Weights of a small mixture-of-experts language model, trained from scratch on English Wikipedia: a softmax router.
Below are experts of layer 4 (counted from 0) of a mixture-of-experts language model. Rows are named router (the router's row for the expert), gate (a neuron's input weights, with its number), up (a neuron's input weights, with its number), down (a neuron's output weights, with its number) and show model dimensions 64-127. Each number is 200 + 20 x the weight over its row's rms, rounded and kept within 0 to 999.
Before each expert's rows: "comes before" lists some tokens at least twice as common just after its tokens as in all text. This comes from a sample of Wikipedia text that the model never trained on. Tokens count by the router's weight.

# expert 41
comes before: ".", ",", " of", " in", " and", " to"
router,211,225,221,231,225,221,191,186,195,179,219,185,185,176,215,173,214,192,212,211,179,166,189,229,175,192,207,212,199,196,209,206,198,232,200,205,194,199,226,171,199,191,216,205,185,171,211,236,195,183,201,166,211,205,176,196,213,189,214,161,214,169,211,237
gate0,177,176,208,214,198,225,174,200,243,211,239,186,179,186,210,200,203,187,178,185,180,258,185,208,236,208,217,223,147,205,162,216,230,220,184,211,219,198,166,217,206,198,201,232,173,195,198,174,220,220,234,191,210,183,170,172,182,183,220,200,209,224,192,179
up0,200,164,211,217,211,201,170,191,199,176,219,222,206,228,201,199,169,162,221,176,196,191,188,171,193,202,174,153,247,222,214,204,184,178,177,187,214,210,214,209,214,183,202,194,161,207,198,214,228,253,201,172,228,217,201,222,207,202,188,203,205,198,223,218
down0,177,200,187,225,164,220,205,195,202,185,206,187,201,206,210,200,200,185,216,228,198,181,205,209,162,193,159,183,236,187,213,155,201,193,181,207,172,170,190,186,206,205,188,162,227,181,217,202,227,219,201,226,170,194,195,246,213,218,205,208,197,189,185,218
gate1,220,190,206,198,196,186,187,216,228,219,184,222,196,210,228,196,215,188,213,182,227,219,257,198,216,170,178,214,217,183,228,225,217,214,195,184,192,182,239,178,224,167,194,203,202,165,233,161,205,195,173,171,172,210,197,196,224,201,225,198,217,217,198,176
up1,201,173,173,202,212,233,203,202,187,201,215,153,153,201,201,211,211,220,199,208,208,216,170,217,191,204,163,163,182,212,212,238,219,196,220,206,221,231,172,213,191,223,232,156,203,221,173,209,171,214,224,184,181,151,166,175,190,207,215,185,216,203,186,213
down1,221,210,222,186,176,181,226,216,209,186,189,187,185,220,198,195,228,199,211,178,226,186,197,215,241,165,190,208,192,187,193,200,182,199,195,185,200,179,212,207,209,192,213,196,187,216,214,190,238,190,213,211,198,213,172,210,181,221,155,177,211,217,182,191
gate2,233,206,193,212,218,195,205,196,216,162,225,219,184,227,182,202,227,206,229,190,206,195,211,200,185,176,165,220,219,195,223,204,159,217,229,177,202,205,201,197,170,232,193,229,224,240,209,191,219,196,190,185,233,192,171,239,197,208,201,204,222,188,230,196
up2,228,224,222,241,211,162,201,203,194,190,219,230,190,213,231,223,204,229,233,205,225,200,177,199,215,180,152,205,202,204,230,184,196,225,185,207,204,183,212,187,194,185,189,179,224,167,205,220,215,203,223,199,245,213,208,209,181,219,236,221,160,208,186,196
down2,176,219,209,210,212,214,179,208,205,181,200,196,199,205,180,205,169,200,202,170,201,170,194,195,183,215,218,196,200,194,174,191,204,213,254,204,215,207,222,242,218,217,215,186,185,208,169,189,201,196,151,219,166,194,183,250,192,205,173,208,205,211,197,187
gate3,200,209,219,210,193,214,207,219,213,183,216,171,208,194,226,195,198,200,217,200,218,198,212,210,210,218,191,236,220,201,248,200,220,189,266,205,189,215,199,214,174,218,200,169,195,186,226,210,212,167,174,206,194,215,210,186,196,210,209,200,217,196,213,202
up3,226,190,205,187,202,224,202,191,171,198,184,231,194,194,186,189,190,182,204,194,181,182,200,208,195,178,186,230,186,205,197,153,228,184,168,204,183,230,234,206,241,193,189,180,216,203,207,197,174,201,223,203,206,178,208,219,193,211,213,175,201,217,228,169
down3,217,191,207,203,181,172,227,240,170,229,180,209,201,218,216,217,217,166,226,209,183,195,199,202,199,247,213,210,171,210,204,154,178,194,204,200,215,193,199,190,235,203,151,182,188,214,178,161,191,171,174,229,201,192,200,213,202,189,164,224,191,183,190,216
gate4,201,211,237,222,181,222,177,232,219,202,194,228,204,146,227,208,186,196,210,182,207,208,244,183,190,203,195,194,205,201,159,204,179,185,191,187,190,186,224,218,187,213,209,189,203,177,182,181,223,206,202,197,171,219,203,195,225,195,174,203,222,199,197,194
up4,210,181,189,203,239,176,222,200,170,171,220,204,227,182,228,208,227,225,193,181,204,212,212,221,182,193,214,234,188,227,220,229,184,222,199,183,205,210,208,185,242,231,213,223,208,195,217,166,219,159,197,228,194,169,203,208,210,214,196,229,187,236,215,175
down4,170,208,181,159,203,197,172,176,193,176,174,158,176,199,196,184,185,207,165,189,229,177,208,187,195,177,209,167,212,152,179,194,194,189,219,192,200,220,178,200,203,204,207,228,221,229,218,253,205,209,227,253,209,195,167,204,206,195,215,195,191,185,241,130
gate5,191,178,239,184,192,203,200,228,206,200,180,198,216,203,196,197,210,190,196,231,174,188,217,204,192,171,212,173,164,225,200,203,192,184,183,213,178,162,212,202,214,250,214,213,219,230,219,179,198,195,198,184,207,199,225,180,204,189,195,221,223,194,215,231
up5,238,205,144,198,234,225,222,185,175,204,200,219,185,210,204,212,220,182,200,182,182,220,219,181,212,212,213,172,185,185,216,204,216,199,201,181,185,177,181,168,177,226,198,217,196,197,248,183,197,217,182,208,244,207,212,202,177,174,183,233,183,216,216,199
down5,204,177,213,193,214,208,191,199,187,200,193,180,199,159,196,203,239,224,181,200,188,199,220,207,199,218,195,190,201,208,238,180,212,169,213,208,216,207,215,205,208,211,197,189,173,175,224,168,176,168,217,200,182,224,190,195,180,173,219,201,200,183,211,186
gate6,217,179,185,219,181,185,228,222,175,178,197,204,179,228,174,222,167,195,201,184,189,176,187,163,217,226,178,206,189,181,192,154,200,238,168,208,188,201,160,166,186,213,167,244,194,195,217,218,213,229,200,218,207,225,212,206,182,228,184,208,189,216,213,180
up6,218,177,220,235,200,189,194,191,199,171,231,226,171,223,212,228,214,214,184,202,202,252,188,219,184,210,181,210,210,202,202,227,230,183,222,170,195,207,215,236,153,198,175,200,171,215,205,177,183,171,199,157,225,197,190,227,200,179,218,225,197,188,163,210
down6,232,209,167,189,202,168,204,171,212,174,187,239,221,206,210,229,197,222,215,218,227,228,222,224,164,203,159,194,239,186,171,209,231,191,182,200,196,200,217,218,197,205,179,241,213,196,211,212,199,186,240,197,193,194,217,193,226,193,241,228,188,191,201,203
gate7,200,225,228,233,194,187,189,185,230,185,187,210,201,159,199,196,229,211,216,198,194,194,170,210,215,208,177,196,203,225,213,187,201,209,199,217,189,165,185,222,205,162,181,225,198,200,163,205,205,183,211,201,174,184,202,186,173,240,166,216,215,211,166,202
up7,188,235,202,203,183,166,175,201,222,228,195,206,186,193,195,190,221,209,169,213,203,222,172,205,195,220,207,173,181,228,180,183,200,198,212,217,179,141,219,166,194,183,207,192,186,180,192,190,200,172,257,162,195,166,181,202,195,225,174,215,227,171,168,210
down7,199,205,209,195,198,170,213,215,209,190,215,199,194,179,190,202,252,188,231,226,196,174,204,176,212,219,172,207,198,224,177,199,199,182,189,199,196,153,182,211,191,209,175,199,198,185,190,197,187,205,196,180,204,203,211,226,189,231,200,167,174,178,179,199
gate8,183,206,201,203,204,213,182,167,211,190,182,188,201,209,214,212,195,219,211,172,178,221,214,225,209,223,164,197,205,226,217,219,200,164,189,168,162,222,197,229,177,192,199,210,208,180,153,195,188,224,166,205,229,192,169,190,225,195,223,181,190,199,209,166
up8,209,216,270,218,203,204,200,224,194,234,175,193,190,198,189,231,177,194,184,192,190,237,232,205,198,212,236,189,199,206,199,183,172,161,216,192,207,219,204,255,190,201,164,183,230,178,210,141,236,234,202,208,210,174,189,209,164,208,170,238,211,185,202,198
down8,177,200,165,188,202,225,220,181,200,202,162,193,235,225,191,199,210,230,195,169,190,209,214,222,191,201,211,174,182,234,187,199,203,191,183,189,209,212,174,224,219,204,226,171,181,227,197,193,197,197,191,198,225,217,219,242,205,176,240,209,204,220,180,226
gate9,232,181,176,183,204,219,224,220,228,193,209,212,238,218,216,188,212,182,179,207,210,222,218,216,211,173,243,209,236,205,233,208,191,185,197,158,217,218,210,183,195,209,199,180,185,170,182,196,192,180,234,183,233,177,247,253,195,221,187,183,203,187,198,180
up9,205,219,182,195,231,202,230,191,212,250,149,210,183,239,194,198,219,194,205,213,189,185,215,202,244,210,219,167,208,191,176,202,241,243,166,205,175,225,196,219,208,165,206,202,190,212,207,182,179,186,183,196,173,192,190,178,223,247,169,180,213,218,197,184
down9,213,208,164,174,189,206,160,195,215,177,172,184,194,208,209,221,175,170,198,219,206,187,205,151,175,168,206,236,194,201,161,241,196,199,222,180,190,224,193,259,179,178,194,197,200,157,149,238,167,195,197,227,223,220,206,199,188,208,186,183,201,231,221,178
gate10,223,184,146,200,199,195,193,207,203,196,198,188,215,200,209,206,218,220,169,201,195,186,175,218,196,161,217,199,211,217,190,198,188,214,224,226,195,206,202,150,212,189,211,173,231,194,203,218,172,191,184,216,186,176,169,205,207,218,179,221,201,202,171,188
up10,189,177,209,196,194,236,210,197,187,192,179,189,226,210,206,176,211,217,198,236,143,183,174,231,208,208,190,174,184,238,184,173,174,189,210,188,213,198,209,217,190,191,182,241,209,191,175,187,175,178,196,188,209,240,176,209,171,194,204,219,227,203,205,163
down10,208,199,203,206,207,177,209,186,191,201,240,143,177,196,176,173,160,195,250,191,225,162,187,176,196,195,169,212,166,215,201,185,179,208,190,216,229,226,226,201,212,189,210,192,174,179,184,163,213,216,184,182,219,219,194,197,193,204,206,197,195,199,187,233

# expert 44
comes before: ",", ".", ":", " (", " of", " in"
router,172,210,202,196,213,223,164,176,204,180,216,182,209,190,207,192,209,191,202,205,179,173,207,192,144,188,189,207,217,198,168,194,221,204,159,165,213,204,216,191,210,192,200,192,181,178,223,224,201,190,197,161,220,195,179,179,204,225,170,182,187,181,187,211
gate0,224,226,202,208,208,219,188,203,192,221,200,212,221,221,177,171,204,182,207,184,176,204,196,177,206,166,175,214,188,177,206,167,189,192,205,196,210,238,194,231,191,211,173,231,195,203,209,196,205,192,197,188,184,194,194,202,198,243,206,189,188,205,192,192
up0,253,205,181,251,227,225,217,203,176,195,180,166,214,200,155,207,212,212,213,186,210,196,222,189,183,154,189,187,186,170,193,214,201,200,213,246,178,218,188,189,173,229,199,197,183,192,200,175,223,224,171,183,207,212,233,241,194,206,184,197,216,219,172,162
down0,225,200,219,166,182,168,211,225,197,199,178,193,226,260,196,203,216,164,213,180,187,203,214,201,219,200,159,232,208,186,198,205,161,219,201,193,193,229,212,206,210,184,207,222,223,206,174,215,200,202,209,175,202,247,172,218,208,191,198,218,197,236,201,177
gate1,200,199,193,182,198,190,175,185,193,183,169,211,197,213,202,186,176,191,192,205,204,198,195,222,189,192,203,208,179,203,207,233,220,195,216,179,235,197,219,166,215,192,212,198,172,199,179,220,212,214,204,201,208,216,189,190,194,157,185,230,180,200,160,167
up1,192,187,207,197,184,202,194,198,216,172,188,212,181,210,197,186,171,216,186,184,192,191,191,247,206,202,182,199,195,170,200,165,240,197,194,209,231,201,212,210,166,184,210,198,197,154,230,201,209,204,210,203,213,202,181,182,184,186,214,177,206,198,200,217
down1,195,202,185,203,188,194,180,207,193,163,201,222,216,179,219,158,242,185,231,201,216,206,235,191,168,218,170,181,232,208,185,199,174,189,187,180,185,220,144,196,187,204,227,210,210,217,157,188,181,193,195,214,212,189,204,209,209,201,173,212,180,155,181,200
gate2,184,219,186,189,215,207,166,217,211,235,204,181,214,196,214,229,196,212,172,196,179,185,202,195,211,202,190,227,189,208,210,188,215,227,219,221,176,208,231,232,196,206,186,200,190,147,207,203,223,219,196,202,225,250,174,207,206,187,160,157,220,233,192,183
up2,209,224,222,186,209,213,216,191,197,225,171,186,196,215,191,192,200,189,193,178,185,192,210,164,223,193,187,190,218,218,194,169,187,224,216,191,208,229,188,162,178,209,247,187,212,176,199,195,238,193,234,221,207,211,198,206,212,202,235,181,223,177,176,173
down2,205,161,209,237,199,185,182,256,232,226,212,183,223,206,151,234,234,222,234,175,202,199,165,200,218,199,181,224,215,216,200,212,188,190,194,234,207,228,193,209,220,175,185,196,214,181,189,185,195,241,224,188,231,219,194,198,179,219,213,173,177,212,161,210
gate3,195,189,207,192,155,226,204,190,194,218,205,229,217,171,213,209,212,190,229,200,180,198,187,181,217,207,188,226,182,209,207,219,215,224,174,201,183,158,235,218,187,201,177,208,158,220,210,208,208,183,184,173,211,224,176,203,177,210,155,197,193,198,220,219
up3,206,170,179,203,192,208,189,216,204,217,189,173,185,195,206,217,238,191,260,173,194,216,216,170,178,169,228,188,207,215,216,176,214,195,202,211,236,234,212,225,204,222,185,184,201,205,208,166,178,188,202,208,207,193,200,188,213,192,222,232,205,194,220,199
down3,226,158,232,212,191,200,185,187,211,189,242,233,191,183,198,214,211,222,166,196,170,212,174,176,183,198,188,184,202,205,215,153,199,183,213,176,179,187,214,224,189,178,175,202,205,207,170,203,188,164,195,179,216,209,210,220,212,183,185,219,205,230,201,167
gate4,187,178,206,180,205,214,219,209,197,199,191,209,166,179,226,214,193,188,201,192,199,213,223,193,220,220,229,168,183,207,191,202,206,181,163,200,193,208,181,217,192,175,214,217,193,187,200,205,208,205,207,167,212,191,184,185,192,161,187,218,233,207,153,206
up4,176,191,239,208,167,202,213,189,198,234,201,189,193,189,195,186,192,183,221,179,245,151,154,178,206,203,214,186,207,192,256,235,196,220,200,191,204,157,207,222,211,188,187,231,174,220,250,226,204,195,224,192,208,210,212,183,197,213,206,202,198,191,173,193
down4,185,199,214,235,189,209,211,187,209,203,172,194,232,183,199,179,180,199,211,169,170,193,218,219,221,171,167,239,236,211,192,185,197,185,197,188,164,203,211,180,160,205,186,175,207,168,209,206,191,176,198,185,225,198,182,209,262,179,212,192,177,201,179,206
gate5,203,205,184,209,199,163,204,179,210,186,192,185,203,195,203,216,190,204,205,172,219,205,182,201,187,171,211,201,194,218,216,229,171,212,158,165,196,179,196,208,213,247,190,201,210,197,201,206,195,187,228,181,198,203,196,222,192,168,227,192,212,227,171,246
up5,216,214,211,177,195,195,199,166,222,201,222,191,169,165,194,199,209,229,225,177,190,192,239,158,181,196,214,205,196,196,190,204,188,200,188,150,211,186,224,209,239,206,209,214,212,196,199,225,194,183,227,185,179,218,198,186,168,184,202,191,172,205,187,227
down5,213,190,199,208,195,185,186,206,218,184,184,207,183,216,204,175,169,204,203,194,231,194,182,188,188,209,210,173,210,231,218,182,185,187,203,179,181,184,190,183,207,230,177,206,204,151,200,187,200,205,234,185,212,195,199,218,148,195,187,213,239,211,212,202
gate6,213,195,204,200,183,187,186,180,198,198,168,217,199,215,189,213,195,182,217,196,163,223,187,191,223,203,223,181,206,191,178,230,198,208,209,196,239,209,187,193,210,185,180,212,216,154,214,185,206,210,161,188,209,205,188,194,203,247,204,188,162,256,206,181
up6,219,167,193,157,209,187,164,185,200,181,198,215,222,190,201,211,203,193,203,203,197,223,213,191,177,194,193,189,193,198,211,229,197,183,223,201,177,187,231,187,181,228,176,179,183,224,187,219,196,209,216,210,211,202,180,185,190,212,210,216,185,234,221,214
down6,198,186,212,215,191,177,202,149,206,235,248,185,173,184,173,203,185,208,218,217,190,179,232,193,184,185,189,179,192,211,206,206,200,196,182,195,218,181,215,190,196,209,233,204,206,179,206,206,190,218,201,178,214,230,198,168,197,218,244,183,178,195,204,193
gate7,203,240,226,186,185,189,193,183,202,191,186,211,212,157,214,226,231,201,224,199,142,178,155,240,200,197,195,200,191,224,203,199,193,189,207,220,181,196,237,200,211,181,165,194,189,201,174,212,187,255,210,228,216,210,204,178,210,202,183,246,183,199,193,245
up7,212,191,193,225,194,167,181,220,194,187,224,193,198,244,170,212,226,210,187,185,210,218,196,225,218,175,199,196,205,193,225,200,238,184,207,223,181,211,188,221,212,202,205,196,203,188,164,197,201,173,200,205,195,187,205,228,202,197,223,203,233,194,197,214
down7,185,179,196,190,216,170,181,200,196,213,183,160,179,217,208,220,213,204,222,157,164,203,184,165,209,196,225,233,163,232,209,212,203,199,203,185,183,188,196,201,207,237,193,171,208,176,155,215,152,164,177,239,206,213,204,173,192,223,194,163,190,189,179,187
gate8,229,186,212,185,194,179,212,238,200,176,254,220,194,165,237,218,181,197,188,200,183,187,216,181,212,214,214,225,213,206,181,179,201,193,157,169,216,186,217,207,226,232,191,238,219,199,237,217,237,206,213,176,198,204,180,229,196,196,226,214,179,204,175,218
up8,206,201,176,211,240,188,246,235,173,173,176,228,205,209,218,165,200,201,203,214,202,197,206,218,207,173,172,235,223,186,227,184,185,220,197,209,177,180,193,205,152,173,175,208,163,228,199,182,205,188,202,231,218,186,212,155,200,213,197,210,210,204,201,202
down8,200,234,174,187,200,193,212,181,160,233,215,207,187,229,207,187,208,172,189,193,177,207,201,219,176,195,195,247,216,224,213,215,218,210,217,162,213,206,193,211,198,213,173,169,187,195,209,219,164,184,190,178,191,188,223,196,205,199,185,177,184,225,214,218
gate9,199,209,192,187,203,212,204,166,187,161,200,170,207,218,191,184,189,217,168,172,203,207,154,207,179,215,194,175,180,208,213,198,219,188,214,195,189,216,234,200,185,201,186,205,201,183,195,221,222,203,193,210,232,184,181,209,227,184,191,208,229,176,186,197
up9,228,227,188,209,177,188,226,241,183,198,214,190,200,220,232,229,167,210,218,209,202,216,187,233,196,186,177,232,233,203,191,197,206,194,201,169,219,226,184,206,206,190,184,209,189,174,155,182,225,165,200,208,220,196,201,201,232,217,200,206,199,198,228,211
down9,190,215,203,196,213,222,218,183,216,186,217,217,211,191,209,218,203,195,196,242,196,208,181,200,211,243,231,226,187,198,190,197,174,196,200,162,174,203,184,189,204,205,222,173,203,218,193,160,221,196,193,214,230,208,184,222,226,177,171,156,197,209,169,221
gate10,146,214,181,183,189,205,172,207,209,202,213,203,173,190,209,181,202,174,231,256,178,176,225,212,215,222,226,206,214,207,209,204,227,140,195,210,196,198,225,213,178,220,195,203,198,191,230,202,207,189,229,212,226,199,170,171,209,202,203,212,192,185,215,192
up10,206,202,176,164,184,165,207,187,195,198,217,222,215,194,148,155,215,178,225,199,200,203,168,197,199,217,168,188,185,179,162,199,224,195,182,207,187,206,178,218,153,192,197,214,183,252,172,159,225,217,204,230,194,209,199,214,193,201,176,201,229,240,187,190
down10,195,194,192,209,204,209,163,184,190,213,164,208,212,173,197,222,217,182,198,202,243,226,160,178,238,204,213,181,217,196,221,199,212,185,215,178,199,179,202,192,219,183,191,209,186,233,201,204,197,155,208,184,219,211,219,172,210,203,231,227,204,206,195,223

# expert 24
comes before: ",", ".", " (", " and", " in", ")"
router,197,229,205,223,222,221,171,170,168,195,230,191,208,197,223,183,220,176,217,180,172,184,207,202,196,195,216,232,211,196,179,193,247,225,160,183,203,205,207,202,222,187,218,191,183,183,206,223,175,181,221,155,232,189,184,184,215,221,175,162,181,188,186,206
gate0,201,195,195,209,210,185,219,217,221,203,206,187,199,196,178,202,193,173,233,195,223,203,216,194,181,172,220,197,224,192,168,223,198,221,180,232,169,214,184,206,212,206,181,192,189,233,203,195,204,210,171,188,142,222,201,193,194,219,212,176,184,183,176,219
up0,178,192,208,190,184,146,196,232,219,210,209,206,179,198,191,202,202,213,229,211,200,202,175,171,176,179,213,233,229,228,226,222,166,226,196,198,197,225,235,175,173,203,221,226,229,203,177,222,193,184,189,174,195,197,207,190,206,187,189,194,227,187,222,240
down0,205,185,241,179,183,168,207,257,173,219,207,229,185,195,180,209,172,227,150,189,197,217,224,211,189,236,217,192,218,159,210,209,212,206,181,211,195,175,221,156,214,215,217,206,223,196,199,195,184,199,186,209,202,140,209,205,201,161,232,215,190,206,205,203
gate1,204,215,227,192,205,218,218,197,174,171,182,192,195,205,223,198,159,183,235,187,184,184,192,206,205,219,254,197,235,189,218,173,188,188,159,242,191,211,196,183,207,229,189,234,206,219,223,194,202,207,159,222,222,198,190,191,209,209,183,189,193,203,192,180
up1,188,198,182,181,229,179,221,208,225,228,238,190,218,219,185,201,231,208,212,210,221,181,210,217,188,173,190,204,222,211,200,224,196,174,216,173,204,202,215,220,151,208,212,164,185,180,170,222,217,230,213,204,213,200,199,184,188,178,195,194,196,212,204,202
down1,187,213,192,188,224,192,188,190,214,233,196,212,222,162,245,160,203,202,173,218,210,161,215,201,155,189,189,219,179,173,238,215,219,205,205,185,229,195,205,222,227,224,188,206,205,192,229,203,233,216,219,199,157,170,197,193,208,201,192,207,192,193,208,185
gate2,217,236,227,194,197,200,176,209,256,236,229,223,241,172,215,203,208,212,198,198,185,181,187,207,188,183,165,175,207,200,195,198,185,182,199,213,218,223,223,177,184,168,213,226,211,173,208,234,226,210,200,191,210,178,187,220,239,218,195,191,213,205,201,195
up2,214,156,193,183,219,183,194,187,193,216,210,181,223,235,194,225,201,185,192,209,193,216,216,234,166,207,220,243,202,189,187,219,210,181,235,189,193,168,184,210,213,193,193,246,175,240,209,195,180,207,198,198,196,205,194,185,211,189,154,198,186,198,188,216
down2,184,219,217,178,203,195,206,183,194,202,228,226,190,209,200,190,181,207,185,199,167,153,213,227,220,206,185,207,179,178,148,192,197,204,252,200,211,210,165,185,202,219,203,203,202,213,188,197,208,216,152,201,210,208,180,200,212,191,175,196,172,234,154,234
gate3,222,192,249,236,195,157,211,181,192,207,193,202,215,239,209,193,169,168,199,154,202,195,210,204,235,202,218,232,205,192,181,192,198,202,206,186,182,209,204,177,212,201,228,210,222,200,187,199,197,221,173,217,175,195,194,228,199,185,200,200,236,232,202,204
up3,214,226,229,190,229,209,172,206,184,195,212,210,228,211,188,191,203,249,212,179,217,203,183,239,205,219,199,198,209,228,178,167,209,182,169,180,214,181,194,193,206,177,198,183,197,200,209,212,211,178,206,240,183,181,146,201,192,225,192,202,192,189,201,188
down3,164,229,187,141,209,234,204,194,184,180,181,196,207,189,213,197,211,234,227,204,183,252,216,230,200,209,249,204,211,221,228,180,174,195,199,190,191,182,183,182,218,212,184,209,186,164,174,241,213,187,222,214,185,218,223,199,192,193,223,204,210,199,186,202
gate4,220,170,209,156,193,233,189,211,198,194,198,183,198,178,182,236,224,206,184,226,201,197,182,202,197,242,198,183,218,241,228,213,184,206,191,205,167,215,158,189,217,189,206,222,199,193,229,211,182,187,234,186,184,180,191,176,168,230,202,184,146,214,172,222
up4,220,213,211,206,195,213,207,201,184,177,200,238,208,191,165,237,215,221,177,168,206,196,178,220,161,191,228,194,224,210,199,200,167,233,234,206,210,186,205,202,212,159,187,194,211,212,207,232,202,230,189,191,199,197,207,188,189,186,197,187,180,220,186,195
down4,183,218,182,190,170,202,206,206,172,220,213,215,180,211,233,209,204,205,179,167,166,187,188,186,188,205,187,183,225,211,211,181,217,187,213,243,210,196,222,210,193,192,187,216,224,209,197,178,193,212,193,212,192,202,179,152,217,179,221,185,212,225,220,200
gate5,216,203,193,222,218,223,184,211,193,230,166,211,209,180,197,204,228,194,194,165,194,200,173,211,178,185,170,222,190,170,221,234,195,213,229,186,196,226,190,221,171,167,176,208,195,230,204,206,183,181,170,214,215,183,155,220,191,174,226,171,197,193,199,224
up5,208,190,197,178,244,188,202,218,206,230,211,212,217,198,190,180,195,193,184,190,166,228,188,181,204,227,229,208,238,197,203,217,188,188,205,214,209,213,205,203,181,196,234,177,244,175,160,178,204,238,209,195,182,214,184,211,220,195,228,182,203,236,196,206
down5,187,171,167,186,186,184,243,232,179,184,223,220,185,186,206,225,174,192,208,205,227,218,196,191,193,183,194,232,213,217,204,159,187,207,210,194,210,194,225,232,202,215,207,220,141,190,221,179,168,177,227,178,241,205,224,198,202,189,219,207,233,214,194,242
gate6,184,202,198,213,185,167,200,224,192,196,241,199,195,214,236,193,239,188,203,193,198,209,217,193,201,207,196,219,235,165,217,195,202,212,217,160,218,195,194,204,223,277,221,215,218,199,200,201,206,190,221,172,182,185,181,183,215,177,247,190,189,176,197,191
up6,224,199,190,172,188,188,179,203,183,178,203,189,213,206,209,198,207,217,201,210,184,214,217,197,209,179,205,231,182,178,206,213,220,228,219,200,217,219,192,188,224,168,195,196,203,232,198,180,211,169,192,188,167,220,234,199,235,183,209,220,216,225,190,186
down6,177,211,201,229,222,174,221,180,230,206,167,183,205,210,196,202,199,181,197,184,221,203,189,210,185,177,215,160,192,207,197,202,196,216,185,193,190,222,231,211,199,179,212,203,210,212,190,213,146,187,194,254,207,209,185,195,206,166,185,214,186,227,185,216
gate7,217,163,166,167,206,200,171,172,213,234,207,177,191,176,260,227,184,191,221,196,239,210,202,191,212,172,209,190,193,202,220,202,222,189,202,169,192,198,222,160,200,186,192,206,185,177,182,196,209,214,193,212,173,226,181,169,190,218,186,205,197,192,225,198
up7,166,187,169,203,193,223,192,196,175,194,187,196,188,179,193,189,207,203,184,196,232,214,185,215,196,215,175,219,226,199,220,208,240,230,203,210,204,171,222,189,149,193,236,197,223,214,173,195,208,225,223,176,196,208,182,201,170,214,227,202,163,197,150,208
down7,195,185,188,214,173,249,211,208,202,187,164,207,204,236,193,215,202,167,220,192,194,208,226,218,178,189,194,231,222,176,202,199,179,189,186,155,198,184,192,221,219,202,203,174,184,200,196,200,180,191,197,193,167,205,210,214,197,192,202,182,202,194,201,205
gate8,210,197,193,226,204,220,187,201,202,221,219,226,156,201,205,195,157,200,201,209,171,189,196,194,194,223,186,207,193,188,217,184,211,208,225,183,224,222,175,206,184,195,203,176,194,231,203,207,200,190,209,169,185,204,188,243,160,210,189,158,199,210,206,224
up8,173,227,180,168,214,206,210,219,175,188,213,207,201,183,175,171,206,205,200,222,216,203,172,224,176,193,178,224,182,188,207,203,195,164,210,196,178,210,192,214,185,216,181,200,220,208,184,227,214,185,196,195,205,157,212,175,150,177,255,230,214,205,209,193
down8,219,228,202,251,201,194,178,229,180,212,200,202,159,202,209,189,194,203,216,174,178,195,190,190,205,207,184,198,147,208,189,212,213,215,167,227,215,207,206,158,155,227,223,225,226,178,208,211,211,182,188,213,199,190,194,186,189,209,203,207,187,234,228,213
gate9,189,237,164,189,196,223,200,206,184,201,226,187,233,216,215,158,195,199,214,217,192,201,194,183,213,234,223,135,209,248,196,217,178,198,175,228,212,209,155,206,215,184,217,216,237,172,160,206,200,189,203,199,175,199,198,176,194,231,207,248,199,215,220,205
up9,192,199,194,205,203,164,203,196,216,185,200,211,195,209,184,269,206,190,181,205,185,215,190,233,200,174,182,171,205,192,209,193,210,182,205,207,166,220,188,169,229,205,219,195,194,217,186,183,231,205,211,205,227,237,180,203,170,197,198,168,211,211,235,216
down9,188,193,175,198,174,184,206,201,201,191,209,226,233,191,189,200,218,180,176,226,200,194,197,150,201,208,222,182,195,182,170,192,200,191,193,198,188,194,169,212,212,206,190,198,213,190,166,205,207,182,193,185,205,180,197,173,181,210,188,197,149,188,176,232
gate10,199,213,234,215,197,200,216,189,196,214,205,177,216,203,204,218,223,199,187,175,205,186,194,191,203,199,227,194,132,205,227,188,217,209,194,200,181,168,217,180,198,196,187,181,228,213,223,236,198,180,179,207,201,215,194,211,178,185,211,201,205,220,188,184
up10,155,217,166,209,207,220,198,154,175,213,210,183,169,194,206,209,202,181,226,214,174,190,166,195,170,225,217,220,209,221,231,225,167,216,178,211,206,217,224,237,219,170,199,257,216,206,202,169,196,198,232,204,243,213,165,186,196,205,213,190,192,164,165,218
down10,222,164,212,182,194,211,185,203,226,221,175,220,214,201,227,234,219,185,209,204,225,194,193,215,194,216,187,197,166,177,191,212,218,201,196,202,224,243,172,210,170,203,212,234,206,215,199,205,204,195,205,168,175,206,181,206,243,187,246,192,230,195,191,214